Experts of a small language model.
Training: a variant of SOAP for the experts, 717M tokens, 5472 steps.
Below are experts of layer 10 (counted from 0) of a mixture-of-experts language model. Rows are named router (the router's row for the expert), gate (a neuron's input weights, with its number), up (a neuron's input weights, with its number) and show model dimensions 128-191. Each number is 128 + 24 x the weight over its row's rms, rounded and kept within 0 to 255. Numbers have three digits each.
Before each expert's rows: "gets" lists some tokens that make up at least twice as much of what it gets as of all text. This comes from a sample of Wikipedia text that the model never trained on. Tokens count by the router's weight.

# expert 3
gets: " \"", " '", " (", "'", "ucci", " (\""
router:110159115091114131143131092093159132125127100119181116151141109150118098123154106156103127114156153113122109141116071156148154141130169136101146128186091115127136127144152100117138117133115147
gate0:145112141136153147168119147158184098118115056154099118089125095117119156117092151155150099108121146090131128146157157136103127115157117128139138153127115167128176134122134155119163133173129105
up0:131116158143141133130135124164169150095096083144107126132146119140137153125087144145162109071106140108147123151147142157102129106095145104110148117157095154121139136129101145142148122186124127
gate1:134107122108137118126111115106130077105158076143152118130109142122136120187161109186143097134165119128094106151110149125137069102122168072162173096143161136143124133150108090140172121115099089
up1:127148126124132155114110140103137090125148108121132096110123142129116124177141086165159144132128113114110107167127134142113100099093157091160200113137151138122104129165101102136147135126098097
gate2:141161109082175136160132117135148136146165110146132138121138108134122076115111128122126157128159088135100124128134145114134101143125130137143103117156153131121145105091179141089063136121095117
up2:127159102125190160161152126134148128158166093136145151116148107117149091128108151111129160117134104126096142134139144117138126151139145159127111097143146128151146122092163145091076135112120114
gate3:099170131120139138155145152144130099123110116130153130108150090073130101099117112120104130140116164158117158149138083157144132115151114156114141111132128101108120144104094150104117136121110137
up3:153127118105141116145120180152134146115094078144171096109161112094131088111115120110103143142122153135125158154157101175170106110125131169125157138124122104121129147119084137112110103114096130
gate4:084110149146185073126181109119077092121110114105154105166135140137108101129092100086115129135080159118115107152145140121158149143138107105123149136156125173120145113152154098087154114144129085
up4:102101165128168093133166117121068128140140102102139083147173121141099105114135092141105132089117132101140114159147156117148151113139105099108152136149111152140125108148108101115141103127126089
gate5:123113164160152116125152107137144098103106132106162138153065109092157173111100072159124122122116122095086140139151152165121141156142119142088107129199138168090107118163121115120131114110136091
up5:141108165167161125104165104125132075141112132142171130190097098134122172108096078109119128110111129084104146135120118138119108185142116158096088145154124120117151089160129120109120107125108093
gate6:129086076115167144182124154161134146081129070105154154106136150113092123104126140117123108116175168117135107160131088144121126126155150144175100165086116122123156118135116119132149128111113115
up6:136092083111148134148139132151147161100112078115149157110147154148069123099147119120120084141174158101114105154123076144093106115132156118203100148087113151144121102128151110114134120110131115
gate7:106092097127164149097134091127134160175113165147090136160100120095115190097095116114127117136163157080123104122147122116138108153136111091098116129125076136115141123158121141095128124107081113
up7:106085103157156151117140091100131132141139190153124129158119146096126183083117112132143111140147121094116122126115095116127088181127090118113095140170106117113103130175102106108131155097116108
gate8:125134116120144153168129120126137157116145136163129071123160106136122212104159134124141093083122117109103111149100124133105095101144164145131172110157106161123120134163145117128099126171090136
up8:123148109107147146154141137128127160143153134148118101100160105112141190097147145137151088100126088124119088174113128145115064102132139152099157089145098146111122137138129115132129165119086151
gate9:084120121110093166136129147125166127132145114143139132116118153146157195134150109110084087121122130140103120114115113122142165127155122158105112134130145149122133096150116148148111121124080164
up9:111127115110072173107139114135134151152145127149107151147134169130119191124159140131086122105119095141142112095134116111157134147159125160101107142128147154143125088133155141147133152130100159
gate10:136176109130104158155104139143122108118139137163094080116113098122169168092118187133134140142143128131161132157150149133120141149140165158127145145139120125123074102117113119098116109123117154
up10:154141093147094191154102173136123175111152156157110097145121102118155162093102140167150128148121096155162163155151135116125170123152156139146148105150133119146112103135116123122116102117113171
gate11:163112079103149110169096121098124116121149106139118119087089128140106163147138101117105173141136145087117113147121081154104105112097116045105119121108136137095139133106140137112106163126060129
up11:181119097111153130157097123102150119116146138126112125094098137096101155114120082131112157125114144105131108137136120148105076121095120100136097125113123148118123147078114138106136149112072119
gate12:120165130115126142129128086102132092146148110168152092089146165113125164109147149125135074097118185123130123159145118157174155118166126140087155151181129128088117097121133125148148153123126126
up12:121161145137113153114125093085118106118154087164144115113154159137133155126127125097135070094105166097118084137149104158163141140166148125083151123133153134110117092122111107138145162080106118
gate13:115109111123107133170089150153151111115157108147154139119128120108137085115082091113096151126167110182114099154105162101090165127118127097128121138131154168133129134083139075122119131123108099
up13:121107115101115125154128116130163117123117109146136112134106109114121097145097120128111145115165094184142110142100158123109143130156125093134116162130144147146122132098130093105094120075083087
gate14:152122129114142143135135161119172128148137107079160124146136093098113132141147149121145123101150153138140145145137177147109095087165115087149128097096119087127137114154123105145132138127141142
up14:163116116097104109124138153154147105115153113087111092128159106095112119130148148124123128133116170105124120152149128163124101104160127131124106101108127096137155145165139101114117135137130143
gate15:146120139128116078144137140148157091180147163147133096126155079111121152122143139109149148160112139112166093121123136154138148102111184122121122092187123135144097088118148119134148103122105134
up15:120103101109096110140114141160157109165132178150112135118191103126140163097103144085134122120105145112190121104126123162142102131111175121136165111154124127125109087121148090101155121102116126
gate16:181090121067106117160133092157131143119124153123112168114116148105109137105129149108116160149174116091145102096087106162147155209107130170131113134132116138151132114103166096124118140121134152
up16:183112127067115136128127106131151130137118131137139157123127147104104116114117144109105120167147103130126104123109117130163142179119134149124108138130132132147129121138166077138130133124117196
gate17:131147106089124161141140185139099148142132127123148102127073151086121116132138091142171080138141099128149137112131135128133074108133068104081130157156117102106120137121144126144106137140186166
up17:145140101076133162133153186115094177118118113139152121111097140073105125109150104157150100116127116136142142139120129131124096099158088089086127159154110126117154128126135109126102160144189136
gate18:110119067109136125158111122115113077158166158144106131118090143086123107174123124154141105152148142152089120120118096166139128121133119119100124107132149106121105120083142130151115094137110153
up18:138153085101122136144127148086095106186187125139080131105084175077129106180111123169138127169125133136100112125132096136146148118141129136100139114111145111112100107097127147132110132133104140
gate19:101096107106158135087148090131090116126124097191126122150105096116125146149110114153145108146152160085118139085123080138123113113088132133084117112117118164129096089149100143140140127112136106
up19:121102136106176147140110098115111115130102144183102123121072113123104160142119117155151135121148161103110133087143103142153121100106136120088113106138116158131079114118143120127118131104118118
gate20:143136112159104100143082107107156106145135100101116138109170078124110155161143112160064115136134188135144125109140076142124111131178114130124162147107115118132131109151160130105131136139112127
up20:144142110136130096155127102113114126138128122101102149135181119154116130173155125175083135111145193109150129102106062138120089161156141142131156159130142098127118104145177125103129168143129104
gate21:153164063082146112149119113117098109152129160124135107095127093155102158170133146132138166103104154104102107119117105154146182148129126120121123127176163138142146081151116090114109105098136131
up21:142140047079151117128120129103072123147122120134132106099109075144115141172139144138152165115129151090117101110100079141143189140114125127125106145122147120116170107176093120116108115075144136
gate22:112116141119111137161106125150109121139116121137178091163144096154134140123108095155131162094115111113101138132176095174114132120091169165081127127119131128158144138098098140130100134168080126
up22:127116151137111108133131148163124104142111143125144102152158113177109127138092076149136131105112096136108149144180103173087138128084162172106113137122120139161161137084135131128128114165084101
gate23:125153124123120102149169115095085115137137110131121116143112109111168087134134127100119110093090136112140122129160100169108116113138140162070117122166167151106121088100099149142109105137079117
up23:145182120138140107090135129132082138144123133153129128106117117150148057138148130115087140138097116151138134112156089133063139133149137156064125110168185171121137132087124111110138149127090120
gate24:135113145083121112127084129121119169135130074130126099168110143159129072153143096101143100129111130080161151112167128083127093089117147120113112114120146076089113121115141125082118100171107093
up24:098138160076127126096103120142124159140106071119121136175134127142098113179166137125141134129088125101145119113140116099095099096138140155104136109147136111116106113113114128112118126144098099
gate25:105110117105135172107113145107128143153139092135143122135121104066114130169159085107112142142143117111139118109087103155112124135122137127083108112145170113116168124101109109134163136101087130
up25:141100097121138130095154135096148136176126123135126119120145145083125102147164111108136119133161088140121087102112096131144119105111108127098112155104141112092174154118115099108147178128096135
gate26:110137090141129141135115126070107096085126131088143124106110137132156130106150124146137141088127117102120096112107141177132142163149127156123146114149165141118172107179133129108150079170128133
up26:128141137110132127148147138087117075097124125131127142113120131144110159127156152136134140097142117128115087151102123107122152145182155155103152090121169141118157128168135130117142114159120127
gate27:123124114093145173159146118168113071118141124163120120177133153060136124152122116137087119132150130120126110135116152136123136109125122093077126127129099121123092121141127162110156136136136090
up27:129145122098152148115132122135131078135114145144112116189121143097139158162136096153079105116181120103126096131142149168131127132139109095076168135140084104116107117136111153141150157127150115
gate28:105151118150117139126137084082147109124148142125109147100154131104134129075105102113100122147147110133171101137118089135171120168102138173113108110156132130153110135097132120075133151145123170
up28:126140114139136149138139095068132129124167124117131161109146094118121086110082089114124130118165154116174120136132120154158146158084112174124117126153128128114082136102126123094129151146123169
gate29:136136125117160101122151133177088160108141114118150146124116120174085139118175139144139129120137114106096106158100136130109115113088136153136109139110126185138118078127135084145110161117159154
up29:162101117132147106155139135173092165129158108125152147126126116163080159093125157150129082101130124098094114155096114105108116137091147155125088137089116170128142074153125096142110147142147123
gate30:106114150146104156141105123114153128173081130130131158141106150120109149140136098110137149129102072132144132143141109175126113122105179122159149134129118120118132108122105152128133112195156116
up30:114114139124108130117120135122144139166099142122131149127086138125146161119148088156122128099096078116136135162115138138140121108143182121152133109120128158141149119102118148106113102162123110
gate31:172128127091151140166113124161142137129125175123114136125169136095124150146070116110227101122127109146176160115145143128118124126122137128091160151132106103133102102136123147141122134125140117
up31:155090138099173137185107121107127139132141162113133147146149144133087162163099151135198098152103113114145163130139104137118110101142148105088146126136154120141145103141132158116126114145116143
gate32:152169109131163144166107109125155131104164156159123117109177120077140121153107108115094119159131075122186160154084099135117120085165108112112131138133126166159151128134110134119122127111090130
up32:156150094160169147149097114118150135084139148136157104134140142061141091140090095116101152157123099127184131147060133135140125119171118111142129128139123171163136154147114154145099120104120146
gate33:108139130073158106162149160173101163111140129177122164158118121064140170147119134105161138116127143124097097201132120167119123114154114162125088122148142136179117103161091108124148163132131114
up33:140142129083164123131165165157105140109124143155091165141164137080125136145108117107160129111076117110106103158134101105114147139136098142127119151145157141176140104119134138129098150112148117
gate34:115156118148164114135125092097108131129072076125132135139149104099158132159110117124111110116129146138162179159123105124121152120117110115111167144146156105093122111126149150143144145156121087
up34:136122148114175129141139096148124147127109084074132147117187109109147116191078123115108155117144147129144150119141120152129150115131103092132166136168146094131115095110156173150123150149109085
gate35:133149112160146109089133129143127126148099114194095096086151125131121172106135166149119122102118098105103107120118136137084120123155115122102125144153126120162111110183159099185088145087099114
up35:129149120165127099105141130151120116120118123184090138092163115132118181113148147133117135113111118110104115130114121124058121108167149131155119137128119117143142108196107108177106171078113090
gate36:123121159124157170115147115150104104131117097133112120122124118115131174137097139088106111115168127119118168139121137083104168126083131140161086089140159136142113077092157115171174093125123164
up36:111120130114160145145127135120134088129129124123115113113124117083149157136083131087099111087174135111147157113134128147090158148068142140149087097147136140142085090128147108192175100122123139
gate37:148089134138108140125169144123120106119099109146096153123122171139120154181152093149093132107098131104137131137108100127115171150149110106139119134132154097114112084137105121119169140134135143
up37:162100127114093124116149134116139087132083098142089153103109133122120155162144117176105152107106139077153138136093099121154160157158097112127145129125164080136102098146124126141155128128124146
gate38:107136095110098142166163124129142092088160106132140141143127071144142151163131111172094146120155130115169151160124128136109110113110136137068124120102120085156090113112129083143094098138106103
up38:118093087089119110140178120134156114066130152139132139126139080133172114154130100166100124138142085095159162155104151140131138097115150119087121117078103112138092111115130084139114112128094103
gate39:144112140083134131123141143128137155135187054133137140137132134109108146137114105120148139130131125105122124171114151167103107145140133144083111110156123149123101137123097087166114112090134142
up39:146103128122137124137104149143154133150164091143105111144156133125125164137149096149143140171157127094105152120109135141103121145148117146075126097148126179142106146135123082112117136087142101
gate40:132118110143133151126127155130106127124116133098116139136101123140099121124127130126142136145132139113116136196106115090147112143124126130173142158091108136128164096105066064114118074117133143
up40:150137115128152133118152147128119144105124092119136123147111100113101131114111123103160139117131113107128142179112130125144105109104123144169180172070118137116154100076081076123135080108156143
gate41:155116098099089098151127142096152097115136101105126105122145145152138095110105137105114144163143102158168117126122085126153130112120145173112095108074101129158152112158167144119118101113129196
up41:149087102097100096162148145116136100099127052132145106148161159136142145117143096116132164136154142108174155171120096165110131128123123168113113110099117131142156131141165125120123151106123155
gate42:119148172147108078122080133124112131135206111110150071144123125112120121156159158127167111130165125103123100140138122105122141121144123111116118134139106150184137106144133123145134157115119088
up42:113173173136129068111079143096106120121187108117141111137126110108111120148163137136170117139158111110135113153147136095141129116115112099113133127137127141164121112136140113139144160108123119
gate43:141170146137091110128138065134126138151121105124084136154069093119117136088135108096153126135097160106123110147148107130133075113104128130120095127137110138136135125134151113124143127124133109
up43:144136137131104092134132093139122127160128122127109151162088071121074135091128133092162138123070146127122108151107121132118083134116125152127109112152099145152142125141153107119160118126122157
gate44:145123128165122143130130114119172104138164117140137119154131090093139162095117148102111127119089125112123144064119108147123111114121110094159118173138154134082106136142106132141116148137127136
up44:132097136153152131110135094108136139142143139188127103119097109117105158107112134123149132122091147100151114056112110129128098125145136130139102157113172102090114132136131135135109150131141137
gate45:108136118088166162148141131110154126111106115140127161164130162119141121165122164109122145153132131104151128196152084136118155112129144117162115090155115150145108106115159129119106091109093080
up45:114094109080149161140135151126147163102111122129125195134128164118139152128143123113149154149146118074129133173142067123092142108101148119177086133120115121150107124116152123135109102143105097
gate46:131153111100151159099119156167154107146111134097124152104121119128116165110149152149167122123146114130161125065125143184105173091142159107094169142134152123080136109119128142163090096132119167
up46:119148116109163175112107148171135116156125125117101149120124103106122174116122154167170124126177119120133105083113123139101178082136152096091142132137160130085144116105129132142105101153118141
gate47:151127092113143093101140183137080103120128112114157111131125093150133167101092151134106127144129149084123130135132168102153126115101162127109095126119119140172125139125142136124147110130117111
up47:119126073123127130141097158147080126133106115138147125134137106179107148070133152126121134127124148066118140137121104113143107156076140120126096129124083115159155113138122150149166107143099131
gate48:138098122145154103159099164107140162125097135121141117141159112145133115098156101102093102119139143089134109168088140124089122096153112157129136124150147115125110103123122146143129138125133145
up48:154114102124146115156102140126121136158079131138174107141131104140107108114142113095142103102122135065122116130125121136124138120123102135119147114184114127120113069163143148169152131112126148
gate49:147124134105118118133132149120171108148166131129119159134138115118145104090156095136183114126064124118173146154154089127138112131122118099137135153108128107132144199161104100136145167131127114
up49:136128118112140147145143148141170127134153091130134173149167117124109137099156098117172113151087124089159141108132093148145115131136125091108108119094140111169126156168091109136143162114132116
gate50:119097099142126143169121109095144187101135145129137145179115117108180133121135152158081152115105136114136141117111150117148126146138122157139124122096124135103121092096137124128107112145125155
up50:115128107149146122132105095112117202140119117102141143151105109093170120124131139165100142126100137102123120130132108113172117136119155146132127081111113124105155085109122121139153105174112152
gate51:130123104159142137128093164112080127147128120091125142116139157127116136152149137121089128144129131144151158159131111131136147172124145135104093103137149120102146113115101138135174082131078125
up51:107129081152120124112112169094100142158111085117131138121155120117116129145131130135092117127121112132158149152133122128114140144121167115102089120143107106091157104132108151125177075106086089
gate52:133188121112164099121127122097106152136138134104136096173139147142121164151123143167080097116140148072116095163093099121174104137150146150105111149142103161142119119104158106082114117121101139
up52:138183080124173114102147112133133133126090151119123107148151121164109143139099143149093112125135145083079125137103093155164129127121102146125099143181122146155105135135132102098114134125128136
gate53:117158120099125092184129135095131064152147129166137146138124129151131186117144091156127075091107105118104076081116107139098131141152141114144116129085097092119101128133116122117119133119116117
up53:143130133104142109184141124086124106134134146131121128152159128118114161143142085155109103116140135091080088122118089156112108123147121105116108126085098124146115132112108122110095157117116115
gate54:147107137134155106131143086123125158142120136176145107136121135152125126134116156158167070157140147112116154098063092112129166157136142148102122117157094080135108089176131095140127139151123099
up54:145122099162128092150133102158101155165108108177122091113118130175088076119089159135172098113146133092110124114078122136130143118107154106119119114156102118116120109130143135108137144143140129
gate55:136130120131146170139118110146108169168160121138157146124146088118133109096122105097156131117197086113119115161119083127128088144135113120131122128158137129141130116107149167112092130106081106
up55:118119114127169152139118106126099185124167101141176179146175111120114137135086110110140098120185125120092139150096068126123093130124108129140158114146132130147103105150178183140089124108096134
gate56:134161122107120129103107113126129103112144104158117164117149083131126135090130122145096131130139112121112087154085134110128123136152165163120130094151143148104139139143126153115131110155097121
up56:159165106110118140115089118154121106113117112134102144119134091126147148112156117143113138120130122135129102104072146104094108163171185159121138067137122149125114119156137144110094117112091109
gate57:130133169125129134134119104118124141143059192141155141107129108124130148137148132127120125138125114111122163088147162111119131104138121135131162166119138172133151131129058152156079124147140143
up57:134130135128106123131123116137143139132089185158114134116146117097162107123151099162128108105132098121103163111103171114105134103153109150138156153132078168113138159062088126144106130120125148
gate58:149088111115123093120126124145103158103139118097156123154103107105146114141079148173172088072133152094139156143119114132114099122086145116077115100149159156085144175129139120140130120111108159
up58:131108089111119099121123112159085135129148130106158127169123116111150097139110160155150075078138138071117137151096092109118089107095125107094119103149151145074147139105125137149093125099123165
gate59:117145135151141220119156101144127164099112152103151125125174134118125147155102139171133106103130110097101134103130123124150135128112144121120140150085144143120098134118163161108112130104149113
up59:134104129147141186111140124158165169146115149125160141141145147125107169155094151170124108108135104093078122119156103114131159129127137124153142157085139125114117123107155141111098125096123102
gate60:139079117115113185106081129153125179143129130087165131135139154130132163105156122152117112118134102157121108089121118115056102084126127112153128116143119151141178151111138090134148137122116110
up60:133095111116111164085105159157121144137148105143141124162152136118127160092156144156110112080136066125115124084127124126096110090119139105127134113139107153160124160116115037120144121122129111
gate61:092107155170147116121102157134138081115159109127177123106096116126089131084165076144159117126125140164093123106116067106104128114131150130133117131133148117154133061100138115175120178163087107
up61:118129172161106129111084148109135112123113062117130117140103129111109123112145097130153107106137134139089125160107084128088118112124131121109080123138147141122137088116147134158114179118076110
gate62:132130135122101123144088110106133145133066102088109142121127099125171167096145125128145098162151171061162153132129128115127115131128112161149150104132095070187119097103106134145111136116128150
up62:150133113168119128129078144118144150116060103098115136138155111110158148119143127134146083140150159095157175110110117138146115126104115139141174126136097086185136105075123131124101133110178135
gate63:129148098143105090126117134151146141157106103135124184094093096115126132105145100095112112096144132106167133125129123150114141141157132097094136120154141110133130098143130075086150083184106114
up63:140161095109102109120116139126127116156125120132120160089125085108115133105105102119139128099142137120161150130135142144081161135157145114101161126135132107162110087124135131112134104183097156
gate64:128094149104169119130107177124143124189141162135072111139153132163107157161151062151130149118142108077153176116128123152140133153139129082131119134157129125170177101169102103131110105127120130
up64:094107131089151130118118167129130149183140153113113113143174133168091147162130101153137130134128104113161170141129114156146136150135102109085126167136138142155159142135118075170107117124127134
gate65:130124116160142112145142083079159089097113125119138100132158121152142102127128134125136127133095087064132112149134147130115159097117123078145132142130126143136122077141136148134168151153122136
up65:103142135147136113123150091125124092110110102139125112134125122142121112134123137124127123117091066090119137124132122106103153118109141094144133134150097140129110091133138118146137130154110137
gate66:121132088151125187108120123103095125115138133115128153133136133132140132110145110108137121090119130124125121148162140092092162061113135106126162161128130165101147143137118105155090125144144111
up66:144129076136115173115100151117090120139137146096131165113129104101132148119148121134133132101090139118128140189156151073114144090109122081132159150140120134091160137132097122149092121159130106
gate67:161105107133132121113143142073118138084193135142125106122122123187129141124098125174176135091144160114119149116156132109139094135139168159141107136089122116148126105121141072114138128145125124
up67:134109085123153129094156124116132108085174161118114092141128140162166121132125090155154144107145141109129134117135135094097107154140177176141112129128128120170141118125143073089145126151127101
gate68:132176149131137154105165141137149093127089121160174133130128091141123120119139096091149073134118129106173136129129110137129127124111137149131140136126104131143116112130094086163131124127128154
up68:127144144134135160138137131142149085133119114174173137154157113169109122124126099082172091125111109133159151114132128129132137110101157139155137148143113132150127113116092081158158140135147126
gate69:110138098114131101155107097156131110128111137105113117152118102155125156149098121154149142129140117147096101101100094163052103140107126124149093121105128095153141191120122110144152143131143099
up69:127101105112120086149111096165152093155113138147133154132125116147129142118142131145137141120132118143092156110147085183044086138111102140124081124131116110155180174118149110140160145119137095
gate70:104097139096139111126151128146128102152120117122148129105165107121130103137138115147132151106090126128170134107107126156135117128120126134112125136132119147168119096125147145129125108125080114
up70:126119080106140107113099147103132148136109101172107139101123137124168125152122134171146124123080132139175137100159150125103141079116144115114103174143081130136146104142134115129131085141114108
gate71:177117131172104137165129129091140093161135083129164138114183144099094105101121116157140113116136162086112141105133108164097104133151108117127116127149140122113112123103173119163148113150098145
up71:171114101163068140156133127105154129183120120117144135108171131084085085112104109150140085094124144073103128110110093146118112110155108118111092141167110121117108134094174142145119132141111138
gate72:099154122138129125157124114118137153177159103127130155115158157116156138137139127101087111113129156101132101138100146111127145121174192116113114133154133169129175139075163143119095129128128137
up72:127144140141149128144126110103143143149158090133127135135153143131175147145116112094073131136111149110144093120112124113099107105178175106114111138143129144117162103098147130105089137123140125
gate73:141099107106138150152137106111096095108115110098129122149106147135072152098124131145120127116101111089111111088111116134142162087093147104070126126157156154109091146158126083150117110159159103
up73:104095106136146144139135087098080100113131112093165135155108123141093116096125120124132135189150120100126103081101131158123174113124135112094140143164164151129096127180125081154103098118139147
gate74:098110113140094111116122181123120125132114145106142147105128117129127123139135166136125102173133121168141120103147094130126136156166143132111129068127149132146157142117121158157128148145158108
up74:119106085127106104138110158111108105131144122105144138084128113159144102136132135114095132184148148176140133125113128141143154155133133144109160121139126131127119112110129157125129161130129124
gate75:132130153128119134152160145133140134150107148128180106154128114128134133118103113164162140129107189139109139143145108134079162138134121116151138101137087124129131185156103131109133111156097117
up75:120097162132114154133127160098153115122115164155164118152134126102098139120135123153150130123092221133154138164140086137115142101123146108149134100145131130134128152166140137110137102133103107
gate76:130147123138173146121117161133113132116118102156143110118166101116128149135116177104092119146163130151080110087122123142147139173139111096108130128171123151099139123120110122121079131099096127
up76:107126113139152128125121167131112133107131109189130091131140121126131136117131192111100126143158119164064100122116100124117103157134145091103117156179112156127135146116128123129070128104106112
gate77:142136144102113099159136115116146130162129140140116152133135108109149160121144142151123177088117169102131143096156073137141114113129154123120177138158110136173144085078128103101118148145097142
up77:133152148119110104164114144124139143163112141154137158140089128114123132137162139129090168087139160146122175115156090147132125111140156104112160132168122163150158092108133115101099140158110128
gate78:126125113105101156127151099154136167147089133080130163120155149131143149144108151103137144115134114114114136116157126134108104148120112115112135169105134160141140115162080147153155126108109146
up78:109111118099119116119154077117147178147110130090125183131134160103133140155127140138130158092126090118120156112148151171108122138127128125124156182133116149127083137165077119163131103153086120
gate79:124115121142098140180149154084130168125116118098128135128122131136129126094154073123099122102113185131146120155080114156136124136137155147144155092053110103097077113123164128192139111135145124
up79:166161135113115157147138166088120171108115087110155077157183126109125085097168083143096113118134143117115132146107113131161091128134148174119166098094113101119125119143172122173118091145120117
gate80:092114101130131129130123148100117107124131127163131103166137124128118192161153099132102102086124173140106135123116112081152101109144124162114162122162128081153118149135166126107132094139115183
up80:096121102131125110150116150119142114124132138143145089155149128138096167171141108134107102106128174143088144107138131093141086105138116170138153135171127099111116148152149118104134120127131165
gate81:093110092066111124150113134146133149124136143135095072120164152130097150132114135134135165120091131099162144143182121132128137083104109145116123123148133119140134089154125158133116095141128114
up81:097126125117105102146130116125137114136144115125100101126144166102128124119175119132126111109098121095178136128131067116149146075107103123105149122141144150136145087135113104151120104139135103
gate82:134145101116136090105121100138108155107098133145109124124129108101117126083099138149114136126143121077085124111131081146106166097126117111121140110172160117158152123161141119121138148122093096
up82:143131095114137105103129132147108141104123112149140115114127092101141149094098160153119127122150121058086126124125114137128138086130126119125146133165148121146148127150144127136113154115101102
gate83:128134143147100118129146119129147134127113129134158115156100064104117108115115150138129133120095146160148137141117127169157146145119138126175118104084134165145130079125108126083082177136121155
up83:134126111106081139119152086152158145124144155144144100125106071093090115120121154140119130117113154146137130161147079133132159130146129147169099091089122157131160065127110142089066162152119138
gate84:150104144123110109120143134133156097175120118152153105175178116142122154115131140176102142140128119116119139110124144143127121111140136147114165130124154112150134098130111124137179081141159141
up84:136106131127100150125162145113139093157158083127133125170173114160147145126150173163107120110141083119119108122133146151127134103151128133101163102095112102132113095136123141129160073140136123
gate85:113134113168098159154096132153140121143128111156142126134129153081140147097111176134167074119170134115156152149091116148100124083106141100119146177132137173132140090122148137151113092141129116
up85:105117135147121144164109108130113134126139124152113114110107133072132149114119147166172094103134147126151154152098110127111110101107134099125147172143162146120170111123137138167128060131135129
gate86:132103067100153089135137112088108105101089112134147080116125076104137142131146155164122117116106165123144105134114108150137126104105162112179116173133111100132139130159146127174135136155116117
up86:127103074130128069182161120102134125088104134127127086129126077145132143089112118142133117143110160097110118146103131141172105104095148128176109137142092102131127135150143109160119081131110120
gate87:130169146144143177117148144098128131100098145167135143161092137102138112129143104091127113129111144139128156141093085101158163122142170115120099127115147105111168123107128116141085177143100112
up87:148177131130135159126152154127116117126105133146137143152114135095114123114118101079151123144138146128151122154100106098119124117142159130133089131103142078114146114103189106121091166163103129
gate88:133110109148137133163125150108122119155094126113187115179125153119137119136109083110107086132106149135193104120119154148115109136157174106121154140136120177159142079097114123123139102128132111
up88:163115106133161125176114130116155125159106125114195118117149137102135147185100108120111073132123169145166131125144134123122124090125139130107134174152130172159144098102112136152156119138103123
gate89:157158121123130124135163184111125130141138134168111139146145129119133134115128117166143084128141113097142101157158118129108094118165104148124121149145161107113084114096155112106119144099177100
up89:117126131071166133124160150147141124113131061135137097127113135133134099095098061155114115132109174095146133113149088148094133116148118136119154142107117138091149115152151108115131161114156135
gate90:094118115101166127151096158132121131099114120117185141119132140085109152158111124090140126102071135124091098161119103141167063109131112099161166079175116132137133127112159149124109143167107138
up90:107126121092157104131130154133125125127118113115177149132134150075131151149138128117152115115095152121083093121135132144140095117147106096172114106160118120130147094113126146105079139139115120
gate91:122121138113134124157133112101145141119129130115128147139141116163135202117121120144154121129158121109127081152116158152142100056158144171116154158159126122139094120118133107171120137109113167
up91:128090113113149132171104089059145159083118142141093154154170092164139154135078134100131118128145116095145124136103139150122122058171116150112119126173140122134123137135122113141092092124132146
gate92:133164111119159128119124118127093131165121135146157116146119127115124149138182088152133095135111094145141101128128133146160114092084142121123108105100158136103156131127089142087117145114156122
up92:121174125098172145128110147118090124140106152143176154117103151100117151120157094125148084142110119146127075133097136124173112102105138109134160121134147135119173143145128110103106107125142120
gate93:133093104155146131111123130130133101093121087140134112108134136099185113132166138114078139161155119110168143112124065155127137162101126141132149100144159146110107102158095119093146104114114133
up93:123091119132142159127147163115112105130108104133141129086125126100162142134175147110091120142118069105140156141063059124128126157093170121118150114141167138105095127128081112135136141096088151
gate94:121140117105133124106108135143117136186111096198148102090118090109141132146099145117163119135163149178132171145110131144128118092175117073078140090155108140099133106155109155107120135109169124
up94:131127153077143142108099162122115144181134111162148117103120096141156158147096130098126138134158154198103152150129146144126134095135135090105128127146084151115128124166121140102102137114165129
gate95:126158085141114151133147122080134079177152105133141162113110068126127148088134117135119129177090133121147143116192104142139105121121115154121136109101137113144109155091147165105113139163109088
up95:137169058161116123159153129114145101154131137144149159106111091114117145084140159144102146152104133123160140108171144125122125127131113147142134122113159113152122158084163102111117161122115135
gate96:135152156132155111170105111114144109076161145117141091116115128138123130126148057123141132121128140119141134161099122154135084141092132113159158122076118110152137124135130116099137116178090109
up96:117145132129148068179113113114152082101165150130135087125111124144119174125122072109128119123157149092105098162101123131106115114109115105120117113099115127173136120149146096098126110170075106
gate97:105122119133144170148160124139102118150107091119115159157164121109144145101117084120129144100136089149172125125166078184149116144139196125140143105141117147143156095144156143143120134125142073
up97:092097135142140177128154120133094122156104101130114122170130130132148103107136072127155133117128104154164108109143079178137126135128185116107135101149125126130142097160117127131113154089126072
gate98:144125146107089144106153082110134163186146142124111121103107127143124144120100159151115116143150111081126146108166086130128120127135129120134127121110096133182130109136141158121143156164133140
up98:156119130115097123114153094105110137173122119117116112119118112176122141147138127139103104096117107091139144146167072107104131133150139115136126129138091147152127108148149164095146153140100127
gate99:109143139197100145153121125073097104144122136104117102125125118107121174104131135135121111131098138121129141111153120129148090085162122120132110137143139136122124098100125105164118114137163131
up99:112146131152062152161115152122123067146128122105139130119080098137121134115122112115144130057085143113135149108156152139147104124166128103114107125120078133137129103124137085179132122152167130
gate100:123170133108124093118138146136146109199138091195087136121151136140170122098150152116100099156102142124143144153122123143125164098165127070127150140155119146151134095089117155120115161100149161
up100:101140150116139135143109112104142126153114097169109158157121129115154155139156170134108103144091148112144153152101136130128155115144120095130166118134098133137144080102097145109134124116147156
gate101:140120152131160153139121077115170123095122147166141129134109103129105136219125122131150136170113120120132115126088137147127123153144148117065146106078132104097100103106164132127086126116140135
up101:115136177142154147147132088111167137124113153164106125152123125123124142184102097115152110133143110121122101114101122110154144142154132140068135131084132071086127149104168118118081095098124127